Weights of a small mixture-of-experts language model, trained from scratch on English Wikipedia.
Size: 9 layers, width 224, 27.8M parameters.
Experts: 64 SwiGLU neurons an expert, 6 picks a token, a softmax router.
Training: a variant of Adam for the experts, 503M tokens, 10495 steps.
Below are experts of layer 4 (counted from 0) of a mixture-of-experts language model. Rows are named router (the router's row for the expert), gate (a neuron's input weights, with its number), up (a neuron's input weights, with its number), down (a neuron's output weights, with its number) and show model dimensions 0-223. Each number is 128 + 32 x the weight over its row's rms, rounded and kept within 0 to 255. Numbers have three digits each.
After each expert's rows: a language model's description of what the expert responds to; "mostly gets" lists some tokens that are sent to it at least half of the time. This comes from a sample of Wikipedia text that the model never trained on.

# expert 6
router:145065144147151103099168116091151136114144136167162104129098144107090201122161102108102062161130114138151148133127110127087111162084055081202125118145157100100176117119081174154135115127144129164084070159146181090093125151092093168160148062079100095129130149140118081154143150156155102122103158080175115117111068112135176145133145149118139127154109131116150133137082114143134155131094135103123129055137139140101156139070136108142088178132117119132111094079160098124122095121120107080186054069152141118129183066171107173089153126164115112137151177150130089057127127115165094123099178071098123167148093133185152093093163126063159122145163109046096153122117229151114117155114
gate2:085152152105162077138164099178170102091106136089144165160115155153129146196115112144099120093154144170146173071134148134134113157127111090167130134053085118068117155121134068125136128101123151081117120150135204151143192105143156109152124132123118108130202145129126102155093148205138082062141152131107181139129068056180145123143156151100086179170152124131100073088167099140113142142159068131095124128081093166120198153108064123122126100161155158189142111058075149141133157112126178134100089146168111113114161152095167108147179065125109150083115146129137086137150112131198088196085140105102160138146153165150155169093135135167158079110162100111184136104135124140132140158150
up2:193110167127127126149137091148155124140097114134136134156124173123153140206115138088064148120166113185139154109182126120152173078190143148111143128146120165081162202126137116076180108123154129179162146163146214171200107092140078129130171146114080098128150129111095082137148156172140041169154167139063175086140086081079145148178129138043137111136129157150141101098128106117112147117146070153136147158130093175152176178092122061150073113126148190117099141120081167159150172127110107136152075127140159118129118124130145158140181091140152163095099085165114129134089106169083087143121111101142140101140107154120144193105148068154180109083129119136129151124121175140115134094166
down2:144140131144142113143113131161064134194109102118079106136137133140197158133114134131109177104171150124139067127146112092085134112104161141136117133203110167130117170097112123158134144100108091141063058103142079141177089116102160122137104109118112178162083121101134130166089116183137165179098134164142109143102102122103151156129137171126156169166111161094080131200113134137155157150168147115115112124114134159103116128136107081101098141117096150131119093165154057123153118147102178108144128107091070255168132177144126124103167157086126088119073132119163109148040164184107152179127164120131116161184134129114181120172096135161117150115068122140125098130143221129164119172157
Description: Pipe separators and semicolons in tables and lists, Spanish-style name starts (San, Los, De, José), and the oss in loss or gossip.
mostly gets: " —;", " San", " 0;", " :", " Los", " m"

# expert 18
router:168053189121143152184113130153065116104142124155037055082188077118109192123166104093124125180125100086091061115151131136097111102147129102124095104154181139177152139139093100110119124141112107113092126146095160161120142119148128165072109122114039146133123132108125120099142110098097119134085129118107098123143167152108135096062118093217155163131122120110115135099110138174160127145132136178140106055117113152148109214131105099141160117159096123139127102123112134168128150167172091145121146167108207121198074153136127152109117127121172130147088100143146137119108198096130178142141170098085125118229123119146163118101110165186101154086084110127149144095071178130165134114145
gate1:114084122124174127155059161156023115137132139129126116128149163095167134129136174113078122115126055115113129118108134118160080139119097090163056102151156150115100148098129104159138081117112084061163173153070138093088128067118141104100084075131136131129110092110128124074137108184138096163093140148073136155139183122118102129163118130125162125116128160125176122150094132140159133103132098216101179087116068125117144117164084079137130092153135128079176121171116124171201131147067147155112129159129203115139165171149090144187172130099163150115094125153194135089129077098123151081104084105150118108132093124116132187137120148195150087046122115155122161098102146203134140123116
up1:172092163117143156115111029084124075098126119165139134108122131087092162158170128099150140174122101145130109108158187097116171151129107132109189195126089137094158120115121101171147167128140184102126140135111098100117144129111085121083134092117118105093164071147110070083079181087106152075098123087104100131070145132065110165091128123122123059154159112074103123128125096164125068118075100065165136132144170147163097113163170117133141185103181097124169060095121144135161116107132142180124134153137115145140165148149172075163134111062203117178203178139158093147174086164126053099125138131124117171129162136135158119191170139131154179117135146083092139132132119079133120115137
down1:128134169141132151156150163145133151127124122153059138114147152165097156146141132098116162067126152137104115164092149107150143066207154142104141140104125093098094111120119150212180113116115083148158146107157156151138081151086179100147097172150140158118148160090142144131185114135189115111173154120109117131162173110123136155143142096133126174126100179108157117153124101045116102103065151174093133075113084097107128102185095152095113163198122184101099100102187128120075135108101144126119087097113102139143141162123172170078092083120109088132138106047074113091139103109086097108129089079108119155099098172102122094097116070166019181134120175125136133145139138190121131191072
Description: Word pieces inside non-English personal names (Zach, Jabbar, Lukáš, Marcel) and common English first names like Peter, Daniel, Michael.
mostly gets: " Peter", " Daniel", " Michael", " Henry", " Steve", " Alexander"

# expert 38
router:126127098100118155117120098145117147085103104101080109178118177176133081107150067094174138187104105131019139097106098141125127128175161192148133140174127122100156148141142123155158144070114119142091150174181119118093159094133177141078091139128124109148117129140144093100138160144083062100145100152149112197117125149093113119152148121133091126141098148106084143118087048102112092188184117121102174082112142090138205092132070066103154079104130149143136136157080164118178133143163095120163155111149124086150085124146144076138102168172199142149134177162145098095125066166133112132050142114126118101126157155148091157136210110116108123175182097088144094153144191157114133145148
gate2:096075075165079090132179133159146206123142120152145176066119172110168129139164106090127161075105179076091135161132101113126146146118160116094177121115101191148168113129161146110158127131105154090151116154108060104147108121083157126106138089136156097100064209132138124095113189130092137115111151163110171078201114098123112202114109092125144097074124087043112109160096094091159143133112120126102068152151120121119099139123138099130068094112069107104087118109063155127141155093155132128161144124129147096135148104111059112212174128142190123138092150173094154151117158169088135133125082128112102166179063098151153084136138162140131122139115125131073138090093091129116120182087
up2:118100116053128163203153078107125098127046111145131115124190105111138116076150169168152122169140094111097144103117089125149127131127163115138091127192151104150097087121101123150115099096138062209133137130100169100117114169143146092130049155153116152121134154126158197197156118118137137067134087099127117126126180148093113080087107131128107161133165217161132123129068133148145097121128122126110149120120109099129113143168076094165143094095180095122133119201137167146114151173086109129126113117092120141122104137029130169092118195139065107116132099160138119126073045136189056156121146107165086128162146134130128154105161138080155100059108109105145086130096149118133180131130
down2:126206131164108141131079184126132110140153085114179144128119089165138109157112065124137185090091170131096137142127131203145159127209112123103070139136150154147114066122105113163072108101145141149087149103137141148118152181127085133126122108114163162089090133114101121124135132160193170132132119143144128130143117111087061096207099128118133170132089175131149117115084157152128152093172104084125183158139107122181148135168116151199122084175131106110134127182071155109092121150093106172142129048078173057170148130146186130109154152137196134112178114088152136151185081146188159138195143095106087106116145077130135122137109136126077158155170145103151065139162098125161076111115
Description: Line breaks, table cell pipes and sentence-final periods in lists, tables and section breaks, plus the uch in Duchy.
mostly gets: "\n", " North", " northern", " St.", " southern", " Kingdom:"

# expert 3
router:123104190156081157120121153194097080106140092161127106117157138163168151149103050142145172086090176147141151144156173166121123160196120144082157121116085126127167135149112184088153159203143121201130144122116153137141102191101099088189126089144115151145136194119098110152094121125151121124202155120120101151148123121077152119148105102102178160110156124171153168119218187132218047132093106130076130119145104161104161152138094076114116133115161153095119066145141183115130135152090151085186146123115220113121099138150093175112128135148127145115110086142139109161141137135152129156120049144127087154129136106101158144156160088158180132151123183143168096120084132125126135133168
gate2:136095155134121145148066174141106090116159112128123197186149157121125121145174145147137151133120111126128096140168151165063079060103119138098166142113105149164132098113137151144122231100164099121122159141075145125117101167158145078134108077121095157110148104061118050151106138139101075158092143080086180125150086149130175123086119092155112167137129119132123135099175098128110146186127097135074161140155094142087085134134088168027146095135120182150095096147165140142195175193140096108082160163190131141123125140116070158130148081141162127076125149128131117212139162146151191113100141182164089097105161178179166112149099155117121138133124118143124146136075071108107110111115
up2:124091136041100134107167191134064150145164160109105111131116143129157113115098153115160138100125136103093091133064072120116147181135143141107067121112155155083164153122105098117090089173075143111119109159164144137123161113132126096113084198135119128127103137204134188131155098134124187102097090142102117120140143142114075160139092152139134103146165149123165122132120180140164138067121129166159081115092155105116086169129094159153145138112164113148136162126075137168110159119209159153158069105114039136131182133129165040159107164140171189154096152120177192072096119125140128138175155108159178187131152142113083137037136135096117154085127076108136123169168140175112145129086
down2:093154119199146125160149120110183092162168144111153197178168116155083084126171154150128165136166127112129093155076137135045104089083134101159168131151126097156073107071119136149107139126154185145103146133049092101097148166122109099172173069153118117138190050110154115109110117162130087105146160081148144113154143170114148110151155133182107158089126125142122150063171067111110079183128123148108157157176082123116119088119159185122040118146150123201085109085161102161171119149117123095136201130183201064135100141172152124122176083164110076064169128109102131128133123124150113152137100143140143114086104124141180124126099149108114168138133143143146150109126114101114099111125
Description: Surname or name pieces and party or position labels in tables and lists, such as Labour, Conservative, Craig, MF.
mostly gets: " Conservative", " Labour", " Alex", "shire", "----", " Sant"

# expert 10
router:092135171100165149160144161136168203120119125076134174157146146115080104147167175100129154139133124139099151126074150083148110156119121114189157120157143115118128128174092114134163076125047150124178146134194100121085103077106120152184151150087136126130114106191154094150124124201149168144140128121112145193095138167084114169106142100113134099077112059120049138178091144106158095130140090129137093160155193155181134068100099082100117139163117109155203153185140116126108136120119182119140163183103121138140092142170160108142161086075109144094110127173104109116147152164147125133107114138144137131102145174109046116112094181143140171092133120222131153097191114119116070131170
gate0:091140082143092095142145134145104127194105120161192102106080104115137143142148147137106058126141131134106093103085118052163163094152040117092122113149093167125067122112167194098112200109128168111106118085104155123157103101089146130143075160134113162142146109128185171120102104172128143097156097131139204127189132099173119070098105122149137214141165082174129084161098149125140169120120165146115140145178109145112108076126117155173126118149079132132122094169117104075152151200063146125085131139137104089126124095073103117111081172151107133211133108157133124152122121109184074077154140153089115115129101142142130108136142144134112136186202151101132098131153073162063136168153
up0:113108146143127186085081100075120114125138188080130156139081155161123145163102125105171202119114187133064149161140130144107107140116152104155157119060110105124138129129097132094083098138119146131138120205121161112089155141202062080153130050158098128108166177137145080167112173086115122129109068146084151144116118123117142140103162142115078142206184119138062139099149089095080197162102105107117115147087099158142099140145131118050159102127147067102080151121178138114099087113127129180109191153137168152124114099160111148125102196142163095125139187120136082107150189134132096101158137126123161093085206114102101180095142151127096120145135148150147088157094140103134076097127
down0:108106116109082135113120174120148153170143162125102082107133126142096154154107093143200109148138168132104171163176149158143100135101157106129135152095109162126130065132120156163066138167163144161127136134097134049193161178133124168114081086150141104083149177173179157143201134094171162139095110126143139147124114126177108145149112125174189191189141171120131104160137119122109185097155159155129135133105130196137150141135109115142072084143126113120053120132127116089172145124152130106163137127128126149101102103184127166170097174142197114175107097152120089138151124046057054131093207137137150084169174109192139119163149163183092122159146142048120139169157119164132126110138
Description: Prepositions in, on, at, during before dates and places, and day numbers before month names, as in on 4 October.
mostly gets: "In", " during", " 24", " 13", " 197", " 15"

# expert 13
router:105109098149111120116060126110108173168128139163067146129165150129106121126131143182192173112090097163070188137110131137105170085085162102173134090114153151149164167181144137122124091071139155164082126140164119107156102145182228119152120129190160078186130084153151137116112067105136127202100160136090153144125159122197134187137109138028105166113101129109128083161123134099164129156132104136164137180153097125118081114196143103103061113144170158150101091143172162118120058113141112183140162142073104152112153139137124111132147096057108160100122151182088124124140108083075143161111107141147143120140190153132084116120115099100141112095191132091095131127143145161108121092138
gate0:136126121122145153173077067130114174187063104136134134151155153112165148123117190090149054080136089139094108141089118174079119092135138127165102108112120144131106152167086135103087099134167177173066134048125139158132169143044129122102102155186146118137163096165149165158132151137212096112115102104184114131184119163159094126140129101143167183142084092118109136143174148093137096098124094166138125148076140142136075141148144227117116077109109171113160067088116118128110066180115153114084147144105098116136136109188145120116201170100093138092088133161168142169124143097135128181130122135151154111191104140171105100171176151116124148101144151122110120175122117110090101194116
up0:143103138117090083016130079123180148161179104118137101193080141119148119062164118229141156137108220127142123162163090088143096105134167132121159168128154216183133097141150168112112104109117103172125136169136145101174130099141089119156163123144139154137111115092017095157158094109115092172120154121145085118135129068101159126152119147088111147105128091121119145129120114146120128140147119112165141125124136078137090097131096077133148121135116115125124179112139147121117157043100125087143181147136175147097140134159076040152083151084173131144152106121101180089125158153153146126158171160119109122092148133174140107062101116184115132138141113126087114189133140103071109082152
down0:120171087091148138086086158194160101112172186067148063114131179134121082127123150136150096172104129140161149073166059141133095136139111131082178159129151180186128100128159141115109109141137172100198180108156100082151107105180127118147107157094115126087152139159112181135109084183136105153135093126143154113130136116146147148158092137182165088175143097129113133117120085194164165112148116110058151125122072136137147112179178170129109150206107153202135193146107144154186119113115139124129140155099197088114120132101141136163130096130127114097103117133135108108145154093053125145144107093176074184127166141077179101107157126143167097184113081127114157111141073179120108143066
Description: Function words like in, the, at, within, up before noun phrases, plus "==See also" headers and "Identifiers" word pieces.
mostly gets: "In", " c", " within", "==See", "if", " in"

# expert 33
router:145106219142189112124185160100122132126049078120146089149196141142103141119157150132069142096186148081119180127093147143151117131129132124144124142171068188124101160117135119147115062115101094094136187177131126127091138131143124187140152097090121161169125099120141081154126121168159113123153175110163182151134134159082136166092170153127024115166129168107113165131083149133121040120106094121102145099158114115133120134148083117115159131151110157109160123122146173099102148079097114058125144042135127115135160129143132160111159093133067097089121110078082097089111100159139139101106073188150138089168191114141153166143151130106135102129174115124168094127132182212129110161159
gate1:145167172168154099144098131169112159120123128115088099139132118122114124092140167132174120155103057116126102093129101109145092137165139155062124144142129118132110150124163073093094164156134103126084182119130090164078119151104148136113139097146112116127141172154103130132136139055161114140120101064128151129111102171117128129090148154158109104033119095119119139093138079117112106120097139105133047068087127096153095159114104130136170114090189089204160156138106157039145125149159076124146121132135167109145169080109162104195068136188194144121139147112109137125118081122115118108175095120113112067173186190165068208152065160103148106066137117197135094099165110156154166130174
up1:140107132114139145117120107138137153152117156128138124122130120181190148145097108180147079178156119151104082098157089133129138190143156123169100081133127140144104104085093111131147133139122134078146115119092178131100134079126125167124077173179149120167106126135104172160183145184150143142098123180184120188125128133111139108105067178084120121183233109160053171149131180077131156139122147157100111135157118106169135107109198145157137131167119160107066123170123098087133168130128188039064147129156126145120125143187127118142102069061121136139130056155136109140038113139152147114127160135112164140129110166163147099117125076129152159161182092103094108058049102127134150097129
down1:148148169104097110118124059142121116159148155104134135185134112153159133114160099142125116146106199159120121144166099169123153111180150116159127095100159180135136178134133119126177107159186196074158086176128113159190152110118137140114127119103125108114045119121157138126146103118189118197115099165123115165136141167134105155179129120107145112125131147138172174107158167098141135122096113113153083170180114148189157060133155130172136166176067206062057147167138152186098158103123170104150097149122147119126080174177152084070191093097113151084032111156109106169131130131120098155140140104162162175112145153100167114139062101081161144082113108108157129124109142141128182110159
Description: Pipe separators in sports schedule and results tables, often after times or numbers, plus North, South, St.
mostly gets: " North", " South", " St.", " \"The", " southern", " Out"

# expert 31
router:112132175130118123120114129149071100089098130167137123115189130158134134098121153111151085058121080111140074109160072132126137119166205168167157132135095088118111125129179095129133153136152139189133125113109101096144125159100127128135159077128128108128121145193185133150163153157092119109066189110112077124135137106114101129084138115154142181074112090076096080148100128136106091140123124139110105099145161132096087183185087119052113163147140078166154089178158147153171078170168075166216135121178143142114142112096088114121171162172136071084102148073125155072088104156130158114113162069096102087091077119167113129154163110124111188136099108078105067150129123125125192132073
gate1:184145126178135160109156154157111129124144128169100163084136123110141086118160161122145103082130117128190141087035181147103164210138138150148110081167172123090172123149113137110112108154118143151145143079073167172100137164133075164168111108133160110146126174140126174197201108201140078137130156151143121168124207157159124051100148108177148185098160130170146153131143119184107101073090135121142138067107177121132090096147139155132136118127073149136154099126142140173171088130076080143102106130150128088141202141104155092161126178134094114145111101166163078102137111128098143087187132091092132117155173148104149130127162111136137094143107134201160095150179105196115160148134
up1:093191157125098106159075111179158159090128138143104104196167222190112064133106195104150132154168158128108119155125151155093138141089223165116098112131170105164051145157091160146125143162131108131105135136179142126153090144103139186125156097092138096138153132099116179137155103167116114111142098141121147071086100134119130099107096196149133173159194132140135123118160113149112146091118103128097134144084087093077138147151056101098121162094119126156074163152170134151126108156190094103136077091139083123135189065142115087137139129105168117091119173097152108083085151150179125130175157086141121122157126090134189141107181153145056123137116137118128108126159085071116187112146
down1:145081117135155064139158171178171117162037095111114120148100110089169076116192128132120132126151087172056082085177104112155135095130112154091090116167125136126096131136150160191125138114096084122151167049102123129093140105138111137101117080133138105121098077103142171176182112092119107098131125113172059204130176162101061116109097128128063153126163134130133131170160133110162178088145110106102168112120148099123070115172110184181101098064183152115151131127133118132141191126117133156152140085143124098080148194148155143115149181151164116137151129140124137137164064100099144123127167192160184149134085136122124098100123132119154164079150094139095115067061126089113097134103
Description: Consonant-heavy fragments inside proper names, often German or foreign, such as Le-ip-zig, H-erv-ey, Lu-ig-i.
mostly gets: "°W", " William", "enn", " get", " Stephen", "He"

# expert 15
router:189128129153207145158173135071109195138155132105135158155110159138099114157090201126102137043170116150145136152103163208092155129097148138150103136097136104105163147189085119168101087112131131127154098141174101122146082162106204132087115120135163128107020136138175064110075142166159137150114173129110145126127102171131135110145130139126108129091120120075108133184138152098166086157192045153115131111139145164126161133134130142098093135156117103142146128123148120101097101126133186118118165165105129145172104163131135121107211149131069121094068065145107137098100147111170129135157104095146183094167204147105088167080097094136150182111159112127146116135132187113158124078145
gate0:126115135118084133093098117178129144166157130112128153172111159159101122098092115155177091137140117126164172109116186114096084116167102143121167086075121183150134151142186076085108150138095121122133137129083068109079070069080100097108105215155078096094100102110118123160118106110150127145090031124141106073122112128086160140109114151133135191154082158184147125135106151114137131183043162079128100150095156160137115073051138083077107083105119207185160136113089112168124117149114149104143110132137138133096157136081153112185120147116156156130117224098163096123150137152113104170130198106109136135068118136090146160152094175161161126103164098137157126140116129111143152147171
up0:128162128101140143102113121164152168180143078078164109179094180131124167154105177161119146139152093094185129118107165109124142109115068187141110147111129137162116168149148166145112113140185169147100128173088073121098063141119126169081121140138144111101092126139156097087094112159101137179152102095139108068082120183116116130088117121111202121088111104195169081127056167130117133128015154102117070144117157164122143103093127108134174093109126162154083114135144049186127111102105086135097109128135156132065173142078171144129151170091112175097168144156156140106116179179110164196135153125121085165084120149120131195172114128154137133128159137049117137147105121121078139151108
down0:135147108137147098122152161075137162203132104160149145116139165088172179115156137149124123062156101126153119142144117144141145092142170170109129126160120116095201124183133114155145094133126147128138090102163089141053098144096159103110103056111163114093161087098154118122096142123077116185146154142069149145132135123174117042139175134151136145103120095130142043095081105088115101180136102119090143088145211154137114069162158153183159122085126100145177143140133121158091102108084102103144134134150171181156110097107173127100179115100143120090091150187145144101123169127120140169118089071180072133167111148112072140052094116164161110091140096086124125150112220126136100170173
Description: Prepositions of place or time in biographies and sports careers, such as in, at, during, from, played at.
mostly gets: " during", "In", " in", " at", " At", " near"

# expert 0
router:154137140163101085081209116135108087097087108201140105141079144097121109143122173121103109150114088127094175145141112147203148095112083157153127134151136145159109132092078152166134150140148104089171133141070073080162100125130174153165084153103197176123127150113158150135030095148149133129165097100183156166107132126087109076075112144138148134092124108154119094142103132132097119081110132140168137139103147077164093147136119101116132117094134149074045135130148040129178165156104136185119072124177120136077173159132113184077144082135122121172187145133152066162093165119160086071118138102125125131126151127099112170149143122133204096174130093132127083098124122094060130124103
gate2:113099160175141091088128108143103155134110131115106139134094112133109117115110201115114172072134204114064100189075113113145109134144130156117132142137202153128162115125109100114222128117116078090162088074098161147103073104170180183153167160178108193122060150090137146176117045139122110160152137127154120133135153179109153113180122167086148108120108152101107155148148097182098127165123150101120153104151080124132133107134092167095118175107137107159114092187135154151118097156139132136110104143088148136111074106161179107129061106131113151111139104165088130127125103055150166121153095109161192172117132142120124103174125127136150112134107095141131088050175068126110152236100
up2:092133141070121138184116124121156096155127157086161187135141103155121169075079149182152161124099137171094104123113161060090127094153114099123131081109092155100146077104150146090150123110164120073137110084105168153087114127133146164096087144158077108090128107044068126181142117121107156147128138090145163192130060161176169178157161120133117116150124172118148160138147148232140160124150122050160156095112101108111155125140165144060113112085164173101125138138122080128098061144132100123163181100125145173162121083104192113102096128089106124069138115139144120193170124093137141145103067125116161131152122093122157181113089100126139162154134098153163080088196131123190143131142
down2:131073167139108189160117105120128135046144150125103147118108125124114127134159090171179114140102124111085169153106048171205197153157118137095141156120109139157163092164101135062116134091158105122121106136089102121107143143224128112099146219130135171104146134102170151189109104050118120132082055122134123145137144162148084185129120169169170090144082155140118149155178103151142180133146117115147130112132088129099186141112175118094159161088141143125099120119117120163153105125148095116138154119205104233131143125140169131102098147118140077179184188118186155114128128101137096150096121114128150124106091146152161145112134112122169115131108152097178038069137145140136101154100
Description: Colons after book titles and track times, prime marks in coordinates, plus adjectives like American, British, English, public, political in bibliographies.
mostly gets: "′", " English", " public", " British", " American", " German"

# expert 23
router:136069216095160176114177117124097156068105114189141112143144200140150197110106064163134161162092130129134127126151122110146131108162126142158129163123185100086133175171092139114125110170144125077142146122118149091186169116090141159098124140085085122137149114138096097127165073126147160114138152147129049114147149131096101137078080132146129148142132128164131123065096118146145021113099080148130137074092175122138143187059102020148127118140155175131123082146115190115119124128143054181103064095135137136178142143105132151092152097116143146145098100122113107176128130084197139165093093115076139108172130103133157110124140140178148126119080117116089130108095184153136136113105
gate1:119124133121136153116150076179141194163090156136183109162175107117113129125125128134115123174118063147147128109112100152118095082172161081117116144111113083096112132155105150186183102122146099121167177168140137133115191087109113224121147123150139130125108161149195122096140119177141142131141188117124117145106103099113150184076115150129114102124112165177112100108110167118095074137159165115131156115143090078173117074059181121089059100168062083202108116166107164145102091145102076130050104136096060120127139167094139171101185120116097127118115160127174120137131125087169143099119090154095167101165155130136177128111138092071139097080160105063179121168162121094095150179129
up1:118114173114201101106109116037132146161126066120135131072104106144101138136145133141138097114147157175121092094159111124113142157122148125166175135177105173144115058133145123085161125144134091172127131138136146083137109164093151149111072143075086160143104087123102116118117145128118110135141153145194131126106085110114179116128156128210174063079176147096164081173069119181084094120180127095162068165092133130129103137127162143139132184104157096107132093080160087124114114137177125173143145101093148134097103090050184185145165120156098056093085094145134108126137093101056190071192089118158136138125090105083105107193115152118099126130139144100075129067131153132120147112128
down1:133160099193116147102092170150153177094143095121125175131109121144143121151148183168122132158110069127135167158093114150203142118099157143136177167121129141061089104105137136182120169113116161131132075135119084168183120152208116086133114104188117121097178127133124182151111131110128140116100118114063154157094140164134109115076122144130186095051125145142113085122120111103121136149115121107139136115133121111157191094121114103203100019134098109149107157118097150158170152064138193140167164098157154110117097132161114066131117109105139156117089167144178155080133155149093130161101124138162145091105167110076120142135166150107153115176227094103179156146144157149135032160116
Description: Given names and surname pieces of people and places in lists and tables, such as Peter, Alexander, Row-land, Taun-ton, Abdurah-man.
mostly gets: " Peter", " David", " Robert", " Michael", " Daniel", "ki"

# expert 12
router:162144145105167123191150176154161168136101144137158099147125107084149064107148066141084124147116110089134133129135088108131153142176095134138136148139105142144111090137159141185141086168084117149131133060175166106060065058116108073149125146102085215107148126142110104123152029139138107120179107139109139123086135135071114137086167111130111119083130064165096105122077155162140082105147134109149137167137191147117070101093156156138110127143137117171184097190115059141135211186125139122133120119096180102154086156126100143104123092104102104148149104128120102110137084154177121095126126108157102172123140199159029105100144128144126137103185150174172106105122107103132105174120
gate1:143093137115122107128119137085143124142082074088151155105141067117133178077139127100189085146118113082192135133151163137124130127040146122111074092122182127145127131117122100148166149150137110119084089165147131089149142136094142137072134110118141126136100120182119182107166152057174151117132147179113152125124128065148145074130121108085129142101149173091179093162085095056121129075117089083090103121135149069102154149117120125165106104182119095089126187085124092146143161109146089173130091085110083138114178101078133093138150128142059116137090135158160130085103078158092070095135129130117165104174078105140130101114086098118150079200101059082122199118211103143125103122163
up1:113109097103093107107152111136099117096147127133158079123100131163134143096127183102150098115072140164124103150136152123125089136170156066120107102127114139163160165086135119114060189129075128133098118120113154154167148122176148108173154174144181129126101153078141112096109108131168124082166125115115080120167103048131098088120131102130096171165172114142120069114132090143120213153146177087104126107145160092076169117190059125165127105163128161160082110067200061130117119063122110150133074106170134151078158053133086126105122139175138125070117116184145132133127144113173120162114075143137174123151133152117114086135203170186101113145069121102143133136151124181108212164150
down1:125095105132061060129145142090134102141120118062131201136160156151127138091121142117148051177074088086127180104093171159141108177108143167082028052120199162133129112122098093160114107131150160187129140108126115152138133104162106105121110103142151206153137089124113136079119121149128156164145138092112148128125127128133162103117114139093144102170122120167177134171169135123186134175168140116106085144162163124121092080078143111106120113197115136136132092186156121146157168145088142107159111133134071139108134069110078125129168126127076104149088080105116080088133166129143148166084132086112146076151054153093115113093128161110129123151093061146165130070174132139157101089205
Description: Number pieces, especially year starts like 19, (19, 18, 197 in dates, life spans, ISBNs and table figures.
mostly gets: "19", " (19", " 13", " 197", " 15", " 196"

# expert 28
router:112184146105151137083151123204149147105124168179150138186119113119122173166144145166116112161054121113094113134124166098097072113146131152103141209121114087185147077141107159132123142064147129151121102175147149128143086085155108127085191118116106150116100104106124151141116168100156158117135112135141139112063098112129134106172099115108179109104157083149104112136109135169152158109183098094120177099102149053122088117094160030054141071148129148119110116125140141117167186151159094175211102160131138132131142149065026105107099165152127145100135127124199149124121138105145142129154153163110085195160086123103162114096077159116129152117121119072115098110050115116138087101113
gate1:130146141159192137101110094142156118132154085158111213116099155190137150137091102147092125135172081169154140132168139080126116140132094171095119155117079095089191149119188149149147047116127069085144128134111136129071094076166128097121160087118133128154125080080151094171144094136109104131103087137104134107129139119096174128179087142150099074127099093114146142086142163152038076128114095170152120091122160092196148166122154120154122135172116104131106133154124135115189165111111142208124128145150200104153169120116113123114155139170125129120133103103176147119137115112066182069137184173124130176136200068161171121171076127096085157072146167113105081091132122103103148115176
up1:146192084113145147163173169105093108111101102100121142200134182097077137139121175068079099139144147190111107131126176156197064187075071171152172149099131150132202116146028102152158115127170135147139155105092107162181090111054178178129109129121095105095169146110121104115114092136158098164128122124083123090135113125118141148122171128093137146156151115148143175110074109167186116150083150101135129151162143117122106085118135148104147140125149091180121132130103122153158119103103122120127135173152090105088135107153152128170101151142123118169197204122101145099079085131137168150138135146055151196155089075132151112113090185126103157131166072131199106141115161125124122150173
down1:142098129185147163151160140173047110136155079146116143154105062140152176097079104055115078098168065140114150109088140149140108142156076110141092167157172088179185163134138117179160077087137205099144164125156148130128083126147091121154129119110108091098141114087102128154132098086085107145110129070209118138132127101086187101131153103119112110106142139166150146067110089103120083151081100173112148135106098095161127109149168190120153101164112159035118075144150154137126096100150147162124187113153095076159103122131177135170112040151085097130103095124135104061167095115071141113140118109101161120103138129111165058136104132113148156156139092143120083111170139126113150137143
Description: Biography pronouns and verbs like he, she, was, himself, a, plus inner pieces of foreign surnames such as Kerouac, Bertinotti.
mostly gets: " he", " himself", " an", " being", "erg", " was"

# expert 11
router:123080118099140117146092123118141098149086154111121089127146140112093115096161149138109097137117152156111084112071080150079109102126171159092146159110140156139171105117109181127104164152169119184149152140165184155156138178104121077070100070139112141138142122092126063128190150156119194150154120102143171107159097099126210110127140155176096128101142129145175139132146114149185202149147104129104132102152114083164061141094095106112118141160134099134081109149191087205102160163112125150147080089169227113083077132142093154074149164158169145144151147103083139147081152094170105099180180149123091156157090185116144125093105180118143166108106192132143156091122136125079166160079
gate1:133129096120190132112115122114078109079141098105178171099152099133137094063145162226071127116105098129167095143155122154102159136101121042109081101166182180052103077092220145160114114150220111103121107080115172114100135137160144094107168113144108155168110148114165091111169052158105112111082130095104077152113178171147111143158086179120125084128156130107167142118105141129135139111127129114124164144157104110116130145106104166133127166177158130173128120141118085154132123122133105192109118083142191124092170163140103097093114099149122187125118136142100127117169125097160200133175100157162118155163084145165093164130117088078136194171150132146118169163164151178141146121108
up1:102132152156105116121150119132172161148111154134076083188121103161105158097137146127121080155148161187187142069066100188121107149123125112111097116105107111200121181141138101164110155075119143168101163084094096110119135130155095148137178155092111147145152159159128114151087133140067114094081187181159121097124135169143150085150105126142136127085056047094101105140111057093095135176103150116131123172097131156200102139126118186118072098185075146114142096067104132128107201195159167129121181150125139113134142148064110131109135193101092122123118067125140152147081145153130103107106160129155133078148137110084171115118110200128163090094088088179138142112147108086091116163118
down1:098126211094155150095111112131138113102163162193117184101132156088123158156180095137179118154108135129117116134087090140165128087152119158159050094154131121136120149125134139122103136150101134092140100109147114149165110069116078135188100162113155080189125136121112184158111097108155151161101165193112110137145151125149168146147147108122186088168120126171173127143122158164137118117108142159147086127077127216193122130114152141117180086128115141073101092121081206135104172129181100120172149148130112154135167083166172082139096180169137178141153084147165108123112156070105070119086097057124170136139140095129178159092135159112159119209113167071107096178139103118122192115111
Description: Second pieces of proper names after a capitalized opening fragment, such as Ch-ar-les, Sh-ur-uppak, T-ō-kyō, and capital onsets like Gu, Ar, Br.
mostly gets: " Gu", " Ar", " Le", " Sh", " Har", " Br"